Experts of a small language model: width 512, 112 SwiGLU neurons an expert.
Below are experts of layer 5 (counted from 0) of a mixture-of-experts language model. Rows are named router (the router's row for the expert), gate (a neuron's input weights, with its number), up (a neuron's input weights, with its number), down (a neuron's output weights, with its number) and show model dimensions 384-511. Each number is 128 + 24 x the weight over its row's rms, rounded and kept within 0 to 255. Numbers have three digits each.
Before each expert's rows: "comes before" lists some tokens at least twice as common just after its tokens as in all text; "comes after" lists some tokens at least twice as common just before its tokens as in all text. This comes from a sample of Wikipedia text that the model never trained on. Tokens count by the router's weight.

# expert 12
comes before: "0", " |", "6", "–", " |\n", ";"
comes after: " ", "–", "′", " $", " #", "°"
router:113138113121150138143129073163137121168099126139126114125057103150098120124104170153142105093123131138119111109126153126165115137148122126111117145112087142111116155119130118131146098112147067101111095113099165136125094099145097095082122126146122086133137118069125101137144099148115135113123117132146134114103131144146132088147127129147120086115175125138131118144141155138134162097156
gate4:111153116124123142137076167142140128124122095144099099085137131131112153139151112143113163133151104126080109106101132101134114119099132108135141124131155138140145102120138102106185134149174112146111106100155120107141112103089108131121089144154164160133093127120136144185105144103137148150113140095109143135070110120124110095099185150116171139173127126167153112125103089117140164132118
up4:136154159144110126145112144090144150109154119133100098130108115138113101120115127118144137150104090081101097128153153127128105124072129119128152136096103124142115146152120122139135138144158169152142169137144124115110142147052135105106114076115134110110108166147135129140132101109127103108099082143155133099145123123110147074141151124139150155121156178122136099131131083115174088172138
down4:107176167143105105142137100111105124134100147151138123160187129120131140123117127101147089160143172159118102100096099142129094107163147139110131115130108128182131105127108127136122091140112164104154151157076108196149108131109111137142116111110124089132091070111125140080128111134089157148168121148136129122103112073159158136110126138104150124125132101116141091145104126140138140129167
gate5:121088127113105123176140131152083154107146125153145107105089119168149136089148141112142142101131108128126104160101116097104174127116069100089121128149132142115094121129141182120115119128138124146143132083090090122140105136130136177147131106098108123105126114110184099119106113156117128090068191121131149131142110131143117155130143099139125108134159092143137150101123120118136118176132
up5:117105096142119110110125163125120127156161092140137097135083123148144130157146067105118113126144148135159107137090099102099094116144120106155128106113122101102121124109112104138144123117163134152143111130156129113065099116124110163154117117125144115156119118177094110185034093151126103127111182103158155117132113108129072121106093127152154130149140076134150115134133160148159116118144
down5:114102127120123133144098104109118141114102148145142159099130099122137143113103133144145154129176160138121094156093112110121112171151121095088075102165095102144116115111115111164159151140182093099178166141126134144147135084098121115097153152112143147143135150188101121145126129144098151169081100093113127094113128105153121135122130103132133131117119083084144127128074111117129119104127
gate6:103114100110093110131122143171170107130109138115191091124147118103131127117146123106117116139107140188132135105160095054150162129150099176085137162140119132133116139139129132156073115167141150118142127148157122136153153136182133091125164120155107167115182104155128126113110137149138176122132146175131119125060154111113089116160128154149158119175159088119094092128117105109149101159140
up6:110109108122125110130135143130121168126110134163123160108143159108143184141130138160126166151121141121165180109089129136115116130128087150145153133134108122154129150126088120134133129116105121147150132115138108159108136124154178125110096151144125099143121125093128093157147172141113150111131173106154147137125133150073108152104111121169147124115130154120129128136141107125176159176142
down6:129109156136109103154133111129128131117130143117124148109137155144141137113097140112132143106145096139172133105081067156146126153132108141106131115110115159094110102153141101141149105184119164108141125119115116162113107094154132099117099102155147165132136132156117149161107143171081147098173145102097141167103173134166160197116130136156119152126144143122111142112130142091143124123125
gate7:100130179127123134095125098143108136144133147153169133089111136144132107058153141108153155125144118123081156111050164083137153102151118115118120109095108129135153117143130180114125111137118146089108127140122148137117136122143131112167162103115111145128097101082124107117154143141109108122122142120132125071099140102111092091130124163098065095125099119135159118111094134133067166133108
up7:126174156143145142173088130146123120116087125088157111131133161085112120180110100134141121130159089117127087193128114124093138152118170153106104167176133140114125099105150133154077194142132145118164129108128132124116137135148158121107097161122129122137118106117155139147127136121131146136127115155107102153120133123138091183051161102173121172122137127097156113119126084181163124124095
down7:147115138121142142119124129148106133167171117137121107137116107133081142130106104118141124116118108106149138088171150129141134112101138138123149165159162142110119133128137165088099106142124132164079115108116123140132101161139117127120114087127141146122113129163113082116112131120101108173149094115137163060126147122128123101126164125161109145133114150161103099133152140117136094162106
gate8:107167133162107150132071138119172130120120133165160116141087110101080124109148125160143121095118104131157142106104112094140135124107139131085101165128108116134101123126120108144126139112125162084119101163109096153097159118147108148110146139122102152124129132125112159111125162132172140102135150128146119115137117135147148120146100166103152111128103128139159100167114167167137131116173
up8:106102150125166155105089133152152163119148128165120132129130148127117128106132120164119114143162137178116133125152119101116149151163108097154136140131108162117118112114123143156085150129129108100129127151164126105137149123118100096162168113139149105151125126134112103176138072134151146106069130181119105131135122129136159142157073140187128075129138098120084084106119125090097126132092
down8:156138114109144113104121129140127141127153145120112128142095114153120148163139121152114143131098141140117110152171144132120160133122157208137115170090121130131126102130146105131182146137131121141143101135154095124093130161106112112128161135101127167138171150146114156129147096112181127131100096154115141134138083110087100131091116141135104134136146107099170188195150098128176126134132
gate9:177123152110132114138148165128131141098132136152171139096183126118122136095169103120119133168122126113105146138102095075164122071149104121115106109157097150125132142135116125138157145170131116113137125134119127130133155156172141102168158146119113124111130114132121125108131122163118125132136110177109122150113144114128130155109143127131116136112118114122108108133134112127142128081103
up9:148113125132179172124147132130118120145116127121168141157082116104106074122103135114132147122100110139119160123137121126154125124138102171143163152055142133096116133127141131095115088129161138140132193137175145115071117114110167125137109085100120150109136145117107123105127141108131157119125143152096103103170117118142124130117099118134091130121127126170108107156087130142165105100121
down9:169171096136088112123136109093116140111134139165127156124114109114089122101080108182177150136121123117143109119145132185111108138154124178129109069143115118143125134121115175081136148164108131142130136099145137099090101100144107176144140098122120129134128117095140115099128154101113099100122123078089141178154137106121175112135168117130149132136114151149141124107098125127128118123176
gate10:105135110139150161140108147143162151166156155111138148158127133139114145139161119083163120105118128131157125128147109102121157158126146162095168141159115139149121147113167097158188172121128153099100057143131131141130117111123175123116137124136173138148159106134134176123107140136121153126143101157167131133124127107141141109192133135132156125162144162156118145137083196153180136119166
up10:156117132111092167061119101086173128123099093120097169114173099115102108133140131097117143094095106155134137160149030106166107123110119136096181138127102098116138151126090098123111147107107135124164147139138137169108148092133113116112113117102134131131164131138121139137118155170158141121165140132122124142100136138115148142141147160139154137119114102167178151097110152083173129124127
down10:141133156110071124143124119126161130128148147138143060124169133120117129147150112121113138154088065184142127132120132103127123118128119107108126174150111098144097110124112160144123120154117124110152123119119146122145142141063121096106111133134132151094129124107157133103145149159132143134120143105128125136097149127119124178134129082160136138134143110153103118142066138120118127137139
gate11:131160135141079120124139157147158159140116105092112114106117131125122145209134117145139093162112153100146157151130089103114148150116114119135162124058145142108180149109166147134159114072083153129126146165130126127094143141105140116128131125136122122177141148117137136118097137095144159120130126140102128158138148088127121136168112113119138100159152117119112140125131131133140176129119
up11:143124148130140141132090151118136112136162116158159098138129160146121138124129136135111129149055145155066111124145154121133109167112117132151117126096129069136108120126131117117112129142147129149158121156120128123098113137166124092097136122113084144127132123122124163148141069146123159096107103093150153134108119147106132088140076109100125087092090119108155107122193121137175124143100
down11:127119126144139186109133136130102092128163161145149126088152115134103158140142160149124176151114100151141099119113095119093167095149148104131141153103123136140154105136171122170179105121135155123130136151128107114143130145101144163156093096127144132097129114171122146104125115123102097124152099163090121093143128129118128169141144148105085110126121127128124110108131142116199125117158
gate12:122088080101107160110119134138122144102094105171134145158083124128123114138127153121144115127074124134130123113142104135152124140122134123105162107159129112133116121095154129122140081126161185114135101168176167133125144149157189126120091164103141153146108124125137156134150136137153107111088154126136115123122147109153133137155162150139132139133153118157134111088140112102145099180058
up12:099109141158108100141148134087099149103159128145138106140122129136111147103113113132138154122127127134087160136115173101165145114188116106125144124129138145090083110134113155077114140122108142154156124100100135170174169160139140123119117160148086124119126156138124075097114084118130128126116097103104139113141120110151108147148140108122115159157125121120114124139143079144152128116154
down12:128139154107139133149108125184086134090122144158120103120126100138149120113114105132145118145122128054156162104127142112119149137129127172131124096098138114109124100084139111129119115098173090172165119151154130113125171150115147105127138136135124105166152137122122158122136117137134151135100098119125137151100099133116122137111140127143119134103122131119100130119104093138162134153103
gate13:110156109081100127125094147152114167085086163155132137140110128110100120114135132115099129183135193107136081123179106128121133132162137160147119125111134107135055113119135158124119138082136154159132118188122106127139134154098136098101139138148092125151132085154136113125140149139129101170096146134129122135163112111138156140138124082109139142141124099164106144110123140114145159147170
up13:121111118128104136102162139146142123162139152131115180137140122110134121113123165147165093131083124104126114123135135131140135152110126127149099144127155113166112129117130138174124100143095143061116074131129116121154135146123153145173150179070106093119138137133100150095102110121155148090122155100121138082167125101115145128108128120119136094106101126127163128136133120167102169121147
down13:117104127115129116093120106088084126133143117134139108168146135127150152125118140141155153121111100136136133149125142110139132170145087130155131142114169154153113108120148149165116156122143161143140141117111113153148132094148098083104157134125119147083146120109088146126107127168123142077102144170115111143110121133123155154110158092131111128131120138147126125110164162130181158158131
gate14:122132132112099111159064130121090117098085157083128153137106118110169153134111115110131118162093192120151131121128109111123125100116094146098094121120153140120155106113136114144149176140099163118140149120129118109172113135147181107138155120167090168131148100143103131098115123127112167132159121133124126135099160103142092126140117156083138141117144169133095106146144118115122101137124
up14:135105168135165124075147134147165148126131154127128093145140105095149134180122146134115164166114090129118130077108137166126145144153096131117140105142119126094162096107089137156153107165147121143152145086142101135111179147100134111122107145109167101153126120118154081096115123114142098097151139110154099139146109103147106124128126181162164117095114149177101091095135101145146124146141
down14:126104147137159184143116122145109090138104153107153143141106134113150121125130118092144109139117128204116108088150107148153120105086116107138117106142113129077115118095130078172158148125111136179158137198141151107149167151093081126078136103148118192134145126141155131121112089107116112118127142133091139122138117100134118136083126143148123133118119166142159111139130097095155103110114

# expert 20
comes before: "0", "1", "2", "9", " The", "5"
comes after: " ", " No", ".S", " A", "In", " St"
router:107115118171141181125148066135164118142118154134139106110087173130099121135082133166126089102120140136084134130131118139128137175148148105086127177126131132116134154097111112159163149153142103136097132104097145163109097130127101109096109121165137082137195132095140127125109120133157119123150106168149114084147122153130127101150124189142126128126144125118114142090109141131109157139136
gate4:077158095151150099115123143112134098136111114110165143150123087150071129135174132121141139142103110142156101114167137095139145126091137118079101160167084111149151165103144148123127087129118147125156128110129136112144112116133161143134126128157134154138158141123116159153193118137158158100118114115135192102089137119127180124118103122123111124135161139093153113147128133140180125098128
up4:176153150131148161150109116128133132128067137109146114126150113087033091130100111106120137196138134106124147109112153113106113158148118152141138173144135139141126161147119101117141133151148103140111140111124139110131101134208160103064124116135108148139155118124094083103112148117088139115107163186107141114119095146094093122152130120133136145095123168164139161136113133138104155142116
down4:127116149171110158142085127125135132111131125151095109089124120118143146092081072090149102145096147115135089142114118137129118121090140124138171132192137150090140113157161121182127164116102132095171145135076123127140093111141117143139160122135129134117141090137148116148105130115119133095164117125101147154102136082140143108090126108125120107119122123115116094090117116118126138107157
gate5:119144131155135104101138138125143136113157137181160107174152090182131126201158168104105131122129063174124098125146153101150137114109158152091126159094113120134169183130144127195144151129168145170124154099151098094126164143152120132126142119170142154150124133143134162110133103109186138149084132138120144150164102092104141132144106092121113106137119148138174111117157123159150122136150
up5:175143079163091083124152179153122136151126111107167143144128118130112117110125112146141136132139119133130097130144098146129114122111129183092117140124131148135116109112108137134083120128100147133139134133124149133082142125136123134108125163108117134171146121120128130109092150135158141149136137136127135129148111141134161117195163114109125100127137093122140138126169107138137076100151
down5:105176096101111137134109186136145124136123138130130175120198137138162109121187150131121110166115131133117097112126110098139111123132081126146145173128123151143118107146116124136159162118101190136098137097132135128144097144119166120126147110153099072184142160147097151073135085133126108138144117138135110148129190123143134158092134127142111135155168114161125142162108156140102158116113
gate6:094104129117129154066128122090132148144110144149112084125181137100123108150143114104138115136152135114162088150113101116158145110151111170127115102146122119114114085108104156173083157106129159164091157166124147098164154117130099151191147144159086162126121153147123142109140121122140145111110149131126096121095154142152120103135152114109086087100130157137114133131133130106177155148125
up6:121113142143117158140148115132165164104148107139142133122163107118131115116107150136124124140112096123124133159130124150095140136114101099138131161139139161086126105124140123148122099181080126157102140145141125134156115146141146131116050116105122149120154121129110114129120091155144145132123127133153145128150096136133118112123126151166170115136122157125150135190106177069099122141129
down6:123147110157150155145119094168120127100196087124152172117137146089139129167123145153161124146133117119126139109095109116153138102138127130109142124161134151117118141122166101132143093113129132122079084094089168138109114172109081150123097166111155151129153124182112110118125171146101117159073099136081143098073115150132105112134151133119134134145108144137142151113127051134109116119112
gate7:126139128118116113135138097131153133133136135123071122142136126135135076096177138086136100132121123080117121163090153081118148112180173130110137108105128122141140082083162080124121165178181126133105153133138137132122141099153113125150140127112104146136113154117128164104151146149133136159117158130102140136110144131164148141136125119138145141181157127143167117121116074128118191115128
up7:101138121118148157113148148158109120107133150138125145059117166134141125124103134144171124142149173096121138122133095086096100103106138145114114141142108074160106108115133104112133146109149116137135129104139147131129140166109087125098126140158131153173126139079123139105139168151146091142071160081119121169070121158141138090144102113115148135106100131134153114074104145115141162158139
down7:081136106141176168141160107121123140118116123117054111123129098147127145159137144087168101138135121093093130115114149123129108085103107086113122102116129116109085204123102152142099086126147154129124177173158137117118113153168153154132138164151140127131075164123142099069142107139135107109110105140096123118103099132129137143119111130118126112136132132142171132112149139127103113187110
gate8:089130118122086114109146140104129119099065106149101126121125124124094108129153109088125102116133132120144128169143089164099117177119124122106159119122132092128129158137116147149156150125112172078126181140069142143132133115160163139140086109166151120144120115112094134123069125129166162106157120114181123126114100143129145085161145091102110109153155093145146099110134124130068139142133
up8:105102141130130134134107140138140137124142155128108146082163109156143109112096122101147136057110154153143089165135127098162153138122161139141148149139167143191179124136128122113116151140161142142123068113093140140135106082120129107110125110082145147156155136184134118122134109153121134124119145093114154159153132153154124138146098146106173107161117163154131077157149171127133094105158
down8:148130101119148111163133153104121128084131092133137141144104106108121105150125099117143122145163066099163149110102134131134131087126139116089124105126116120134149163123145158142148164142145118116123152149132136157161075129108119098122117085119131173114117104171078152092132195087076149125118120058126110136172131152151108167145134143118095124131162086140101110151148143109111186118161
gate9:116124133136138105091158152100118104137145124124099091114142134147125141103103119141122082155119147164142110154148125089118143102096127098176151109127121122137116152106134103144126143120120146143133176092108162186152097121136106079096113126117144081136132130138115092171158135113113152144151086160119164117135138118142125140133153158139147126146101127114091137129153134163094133137171
up9:143120129124097113131099146129086135074078106119089107141133138110156113154129097162121121117135087091110125098147098140150111133120122138131141150143107086133117114125137146136153108141144109123100109077118131115126111142102120131124123129148096127130120117117144142157138130109103162115145152126113136132123099105133174117107122123144155118093103171160148120135122168140135100117121
down9:196103133094130109144126145111156090115151116131158116140171119123159161140071122158148098115130128118159167160100163163159149085151120156151141119161147148092125128150115094101118130085108106148100141102126088112178152110158111119107104138096115089093095142094093109123107169154107139116113174111159149124137092105142067099179154150134147114134122106123140139116120135072121117167115
gate10:106154156131108161108093146142138102115130142150104165125135142120136138084154116066149133155136134156094126145115174124146147152131123123154168184107097119145140123112158156146081161150118084136116124089149155153123142112121115133125204089157102142133132121141103138130137140178112102134145128128117129106157148160132123152153145119138124113154125091163145109130149131117116143150183
up10:073148179137128118130091113152155116146139150125126146053111124120102092161119105151127097128141118175138100133145097150129128121114092161183149127121172164177131122135104130138129080163140142158116129121110153149169132098121098138120143127190104126138128134150139135123138104169102132132138181162140089083109156122141115116136147132147141113131122155152140155164122143114116131126138
down10:147158130108136127107099155137099100103104157154090140118108123119185116144166159139132160126117142128128112101095104138113173136143149099079130142145126120142114137158106152132191100138160094171159122120144105135151137114122142114129137145111125166145112161145137085139109184084112150129114157124129125096136107126084128147111144124095144105113178188140127117147136114143122116079180
gate11:101149163111123154135115138151190092131157139114119095134081128131102137132149147169151143165132114162121123139162124091091096149114129140164189121141102120134087124139112113134128128112127157127159146156111151153114152117174131110140115160119126155108089073140149179166132106109102126101083125138104214136134132147168114070134161143125146086143103127127158158118081145124153114118108
up11:119149099133115147158155123087094111147091183160160148124083120089126147136121135102118089094127124121157149103157163138114139146108153116115089160107133117140152127141147148129096126117140149133137089130119153092147128076067106166139092101126157121153179155099111147110127121138157158149115113136143092078107153128144134091120134106101085118124115161105117121107060111127130085126154
down11:160112094137091055136115148140131090124128169164124101107155180137161130131129117146131132095140097119166129135134099146125156137115106116109129120127125147176111173173146139152126178107157132132127164165156102121148138113114136119114157105151113144124098123179143137136115144115096126148137152104131128130116132156096111123109169105133108133137103122105107150156115132085149135138137
gate12:131157103093087116137134137131146172099102115164163115134102157163120143130115130118164112107122112095077128158123149134127135144127121108127161094105125113142113155089121110062142144110111142157141124083107087157147106127188122118141127103101123134119146124088104111132176127166120107121105159066176094113110134100140154132143095115163093144145117078135169142116141132098134126130145
up12:124102145115101134119125125147154115154132159146161113180131163137126117146110127136129109180111096128094074096121076118113106184141123122111125131180158086113132159119145146144114117121132131122148114108110091108146119139116121151124158131129145130132132146144104150108149109146129138137113081129149094125113120114145142116137095113126132144136113176121128145154155140148085123149127
down12:111144102177146107115147163128123109144113142128125124151083166111113148085103105143167159127121155138128133128137078166128132162121138098142090105113112110161149139147148156137168159137155139115097156146139106106112135147126145087160183157144126142119120100157073192140135129158135074140126085151133140125155139134114143156105136085131125138126153116117145088107116154146121097122158
gate13:140164101105126098140153115152117118135117123134150127163070180169087107128105151142161150112123082117125091105157071123148166065144102134164116161123131131116118115173118088109106116105101128156138165112138125100112140118142133169161151138138088092154137164112111081168086128093185151169087154090107134132123140120160174121140121123143123146128096147152111092096117113097130133144124
up13:167120151150166126130128141129159163126134150169088115130162120130141105153104126122141142126133192119123120146156130112147114075130112119059121139119105133087170113115119156117121117068141141107152101149134162096130083151120132113150160073172116111081118140110101151118145118108069096096169148108113129141079144128136084123128107156134137135126113108131147124106137154104140105139167
down13:143146123127098093140152094125124154127140088129142099144126121122105121177120133102155139104147158150186148137158178103142103111130111089081134106124101148143152166144141155102176167129101111109098119092139110122157132134124082106149124162178135081121098173166132170105135112141138149146194100141147124128159130116115127137133131128115136101136120125143140104141124121130059122108108
gate14:082103136155127163101150104173112137149108118116106119087099168124105111126172146125149170133109107094136128114168137147102145132154124128102152084139115147099162135142095085149141141116160082129140133135054161148133107112139132148103113146128118143160195101145115155134149124122132126112142134090124120102091127145117133147155123090104138148141154104137110131118097097149136087112115
up14:164096098146120126144125132124137151132097109135115136118118134058162162097140106141113108158137144116125144138114123176096132169153112133134127141090153124136133095105121163153134130129129112086166166172126149090103172113106126093114155091153140092086093143109118136119138107118141094112120142117148132117163155168111129148161101164048155140126173102180111154118136113137132100189112
down14:155142117123102151154122163158098112126112115112116117121133149118155149111152146173151085131081141140154101111178135144133149108112120102143158137112172150156094084129077110125150124142126099072122146138117111085064120134093151152126137135122113111144152116092152137099142100121097183168081147126100123101140124113126101115093164123185098125136079170109137138146181065133102146155175

# expert 19
comes before: "1", "9", "0", "2", "3", "8"
comes after: " ", " |", " (", "|", "–", " +"
router:113157119162129141122126085137139119167124096135143113093083090121168124157091195114117105093165126134144111131113104153136118162129138135127129182098114132116110105112151125146154153108113068118087116103102153138110128112128112112083065115149136131124131134086152143169142153170163102091122128160139128155130139137137143122141094155148141137125155113116132111118151129116166165096128
gate4:137121156092144116110083089165143146105129118189116116145128171113135147082128119145167146107125146140084152119121110087123140129129126166148108156163117115170136160124109127143140172096159122148114114082148131138099130142146107115160157117162106127099125102125177117126137143155111148143137149087113136139107133140139150116078136120147114142117105139155164102111137147082120125169133
up4:153157171150122136110111107171164138118116111108103117129101128148172141121134103126110133132110082120098156129098149156105129136097110137112131116157164130142115134156095130142131126087141131127117100106115096129115135087112123152136166135128116165108131150130117146134133162160157109140127150093138092091161103133103138103135137130120116120123121104108110110167105111101109127133144
down4:099201129141086124121107122158114137103122109127121163123108148106123122149151147151136110156137147147160107105172145070144136095130159125085085124107121173102104146173090120114131119122144099096167128113135118126097132131114131116081118142098110098098107086167109114103120115139083108121124172142116173155089177161127096153132120153113124120130141163132119128099094090067072123101123
gate5:116076122119146124123186097115157144118137087152127058121160112163149202110127162137118154081118119140173172117112135119116120126139111107079078116123094096126102135181124123126158099113133140081093085173128115142125121151167150148144162169116130116132064152132110140094146137132159102098119103111152134156121132149114096127111150119132140119134131086148132168148100130117158092104102
up5:110144147172132097109122132107109139137144183153148116139117120112151165133145127148126099148122111145143107124140143112141144151105157122125146110077101078150145114100094121141101154184141092133105139118141125156127105102131124188146123146145110171120099064146117156181144124156117133104103153106115117116140146104114089141132144132123120175118153113117155126135178153120058149117123
down5:130109099105161131156128158148114122134127121115148127109110122094137132135162155160157160139132090152089113109186153099138125161169140163154115076102180130111147096127102119121126120157143102133171100076136140150160131112129127149126135130133159098095149090171146118139125108139140142116103104107166127151154171104123120124125154081096158136133148123162119123143148140109133131161165
gate6:111125127161120135122129193141124089131121144125128136106139146157173117124106163105170125110118102108108100095170145103118135132160151123100113136138165097111094147163120132110115149106117141092118120132120164132103156158165161116112119145141133161114186105093122147139133123175122143102121081136154125108150149153099155182170154150121131130130097099105162116133150124146139131102118
up6:155148123134129090129158110135112105143154180146151138117161108164192181136117101122105152085136188141123158150127119076133080150131085081127147125128141162158114144123119146111168120174136152117133153151140121183143110103112118097098104131142182120152168117123158100149114179156105155161119097154110133105114125079157132124161136126076114126100060154098151146132142127065131135133104
down6:156111107102137175109124136116123176152142143133127091108124113150146126116172155147134171144156140120162113124108113119114151127174149091139125152118108112130156118119093114095153127160137126127121097109115091113127127122152112132143127129118157139155114099122143125091138133116164136125099147155131112142166099103147123106138117104150110144131114088150101176126137128087114144092141
gate7:147117120130125139136120085117087120165093072120128138155116107145100142123125100107129114124159113130174106116112162136144113133119092134106134163113141164127105127133141173134154134115091114130133111131121148072098087133116101114088132095107083133106130131095167161137126148159141134136137141133148079101124136111180159142155089083136117112145149115131115114142094129147092161107119
up7:101121112117119140133120121163132112135111088162115129168106104157119107150101084153119188160129117129102112146101155106114124125157116115133079092101114139124105113160100131111194137099110076144132130104176111121104123119121111168126130128109117143140099141108127140147113157106162139137136124217166123105152126138128124120108090114158130120116119128132097128143144148121119175115158
down7:108172118067078093135093150116161093164129113154125179156121145138144128123141137087139158115169095116101188098125086106140133166157163115132142109129132157150146145107123137126140131107139143129117137107119173075134167107138092140094155128142134133152131139138120135106127161087131156135118140140155118116120139166159124151123101155138117143142078142103110146138081140183125118097136
gate8:115163140098115160125104112122148101133119118162081135166132160129068147074152139094204132148112158125128109126136123114116158114188082171125139155141088137085113127094094129157124205081141121106139151132144128123133148105185131152151134149165102152193138132160096115139174119138099140140100127122111159105110102129128150183124163089147112145147124134101125132136112131106136152178115
up8:158129127149168140140145086121136129145154110150130162143153118147118113114084132082167123089134138158193146141123141165089095095138154188115136132119095108131143128087151136129175112116117127131153171094081091101142095181141140153132118105131159133103125119143160152140140126127183106138150135090129175166134103141090112132193153123091133130140159122141100164117118112080123157087144
down8:082151106146146145160124125104161112131080108121117139108169145099114132104169116142127148116162138106136108154137124141167093130088159141124138143157127102118116150087112129076160110161138130139113120143097182110104108128129111103112119149139126139113114122148131141151135193128111110137105133126135138144109152121103150125136132141138157120134136125136094097130155115141097121180122
gate9:123133126109149150132130110171150101108140142173137156199093115113143132118153112135131135151156080097159111130184105127102094132126147110130148119087101101141076117113107135127113140119083159150153119146130143096087097149159094123160097106134126156140156102123109136099091097123151138113105139092138137158133109142134106114141155171217128148136125128119145129088136112143116138134097
up9:164138107144106138154169148135147138136167134125117140101123145113104156138136158118085154160134137129102109113146129140108097115145122100159124123151151128094139121147161120114112191198138136133115143135103129108104149140112106098139098155117106083118098152142152135154116098142116146122131084148126139154140174119113116148115084134129128157112085148121145155082112135105153128107101
down9:126122105152132202126138133109157145085097109176141142085102115150140131125114127143165124127164117099146107133112102120113101137157087102177101134123150143139172119104134145139146171132094095075121124112146125134150135097158068154133135144119124145141145109102147117128125103141147154106120137126123093150147145112138158101137074087119077134142146147122089117116143112123128125134141
gate10:135193106162111144141111164099129184086161138124137138138116163110087108144141152113122129085149128146125158117139126115074119145143161095131120107101091158104091125100115171125113121151117134141157092144141104168136125116140099134157155144159114118115153148140152097153134141132107153145117112112109089124111089089092088131125171134144164114179142133135107134184116140106085141146103
up10:167132103102126171066115115152139116075126105160112146123119135117157159173115130128102149150163107175148110127115111142134116121108101198118153173153131136121097103156099168121131148111097151117164116131128154152136135155125182107124171147131113119101087119128108183138104083167105100088139102112119147163131128173141106133114116125119126105125139131083156143083091100102109113099118
down10:096115127086152102117122126125181137138128151133100116138079156118136125139156121124135127195130089089145123151079129121112122151122129118140102189105089127095135123115103144092147107163096127124101129097128102116108156127131111142125138148150122127164111146126131137143149150135146085145127120144168132146115128102112118074127093076167105128147079115182138130151141113110153105139139
gate11:149177093140123095114130093146107145134154114133167156111140119174140095129134116142106086147131111134138133065132076114167143159137116163168156086153139158143113115144152105131130089071117112166157122127125160136110126131128096115166142136140151136141116156105137108161154088101135115142147122134098130129152115136093125144145088121100114137178123134118096135102130118131134132102124
up11:224074155138118125128144094150143142113105126116118161138143145143126128118141126121127123163165122126109111110108146132138154120125103079137135151128108169121119124112126127117120130156142105151127123105141134111097125134135176155110162137124122139124132112098139118166109126122188149155144157119139122118108146138176187112106121102051149110156095118127150113113164079122135110140151
down11:149099148117107132133103113143147079088143110126143114140113122134152109140087128110095125157106136152116152136121111088137124141121151153157141131133126103130152116132132123167088126102112115122140114131134131140135207147145138150157194130116140118141131099116150119110129132121067088116150120115171137150158104117137109097108130151164147112116105129085151171116113139136108143112150
gate12:122139071132087126161141125140121159118113134082097143152122092159140058163113132169132117118146108121191143151115121087112129114136115158151169158064098120129159150130152054131148141124128139127119091166118133131151148103141117109129127126130114107122164161097121143108144112116158127124140142152132138159130144111111093162117127140099083133209124134136120161120135114107152129151125
up12:102152124148151088104131106124116120149142128117109123147183102155078152108125150138146144111106148118141108106122114134125135127104153115101152143105123153144122144113085132163109123142088139083104106124140141109119097102078153098111151135137123140085127090100147164096097116126163159123137095149165149110134076163175134094121115158121103143126118104162139098136107112148166114116140
down12:135124121131139132135122113119098122138116113160090108109086157136127113133111119149141148126135131135125107161063124129123103124142133191167103119141175149139150114130128130157143131142104125135113148113123152107164156143133111144131112111131112115120071139074127152122125128168151138135111138102150132140123109169153127139115146146076083137153121135096136127167119156125081122129128
gate13:198127135097128090141119123095127146144130155119126144143142094147143156135109090086133135124116154091134110128134116126118140134170138108121131121111143098114119142123101102100178104133149129148136111170116076139138150115104117127130112117129083133102163110094134128085134127117127140186141140122107121131178130088161108139122150139107123094117176142173161146135163115119162153130112
up13:143168160118170168138115096149094152145131131109141143120144155148139153119089129148113103149102106143096152128106110114149138110057111158125119197123111123186147095169069106130122121082101090108092082097161101092093143161126138092131149189107192115139103145149130137155131070120124124115183108153127089115127149146115169138144146131120118127149112122114106106175174191091128157133120
down13:104136117121135146188131135125156171135117141116165129145143102132137124129112118134155119170169131108130118167153161123111129178095076145157132141155100109111116095122104127118124155127104138115140105170153149151178130079126105139147112186080140112118121084115137189137132149137126114108104103124102137111124150141132124166117116132130147129125132141128125148124136141150127154161138
gate14:112102151144119156176119134094110138133116107144084147139118132127071103132159148122129116143123083110141104090105120142112159082152120099159134147120124071131097109154100113145125147119119118123143148096095087143139113102135131162146143128134197132183097067079144108145174143130153085149131120124137116112072139119133158071108144133128148151135108179112074118138102183122108147122141
up14:176105119176102123127099097108160132096132150116130171133129094106152121158171104130094133143123126145093183117122104086119109117133076118103099155137148143169153129136172162143139143120093081164161112158136109112150146111154105128153108134076127122104120147079108140152114105142135153096154147123171130153134115148110097123156119105142164161099107137116163129115128120124103080180154
down14:138180165117170125104155137137157155194160117101101153093067135145155113131135117139133156130132145107112151101133100135141150144105147140110141137163131105163123154121140083130125111136100125101143108068125096143138118118105143118105150068089114115155072154130135146138162162120111182095150113160129147108101109140158117139122083099135101096115073151159153126153160100105095109117102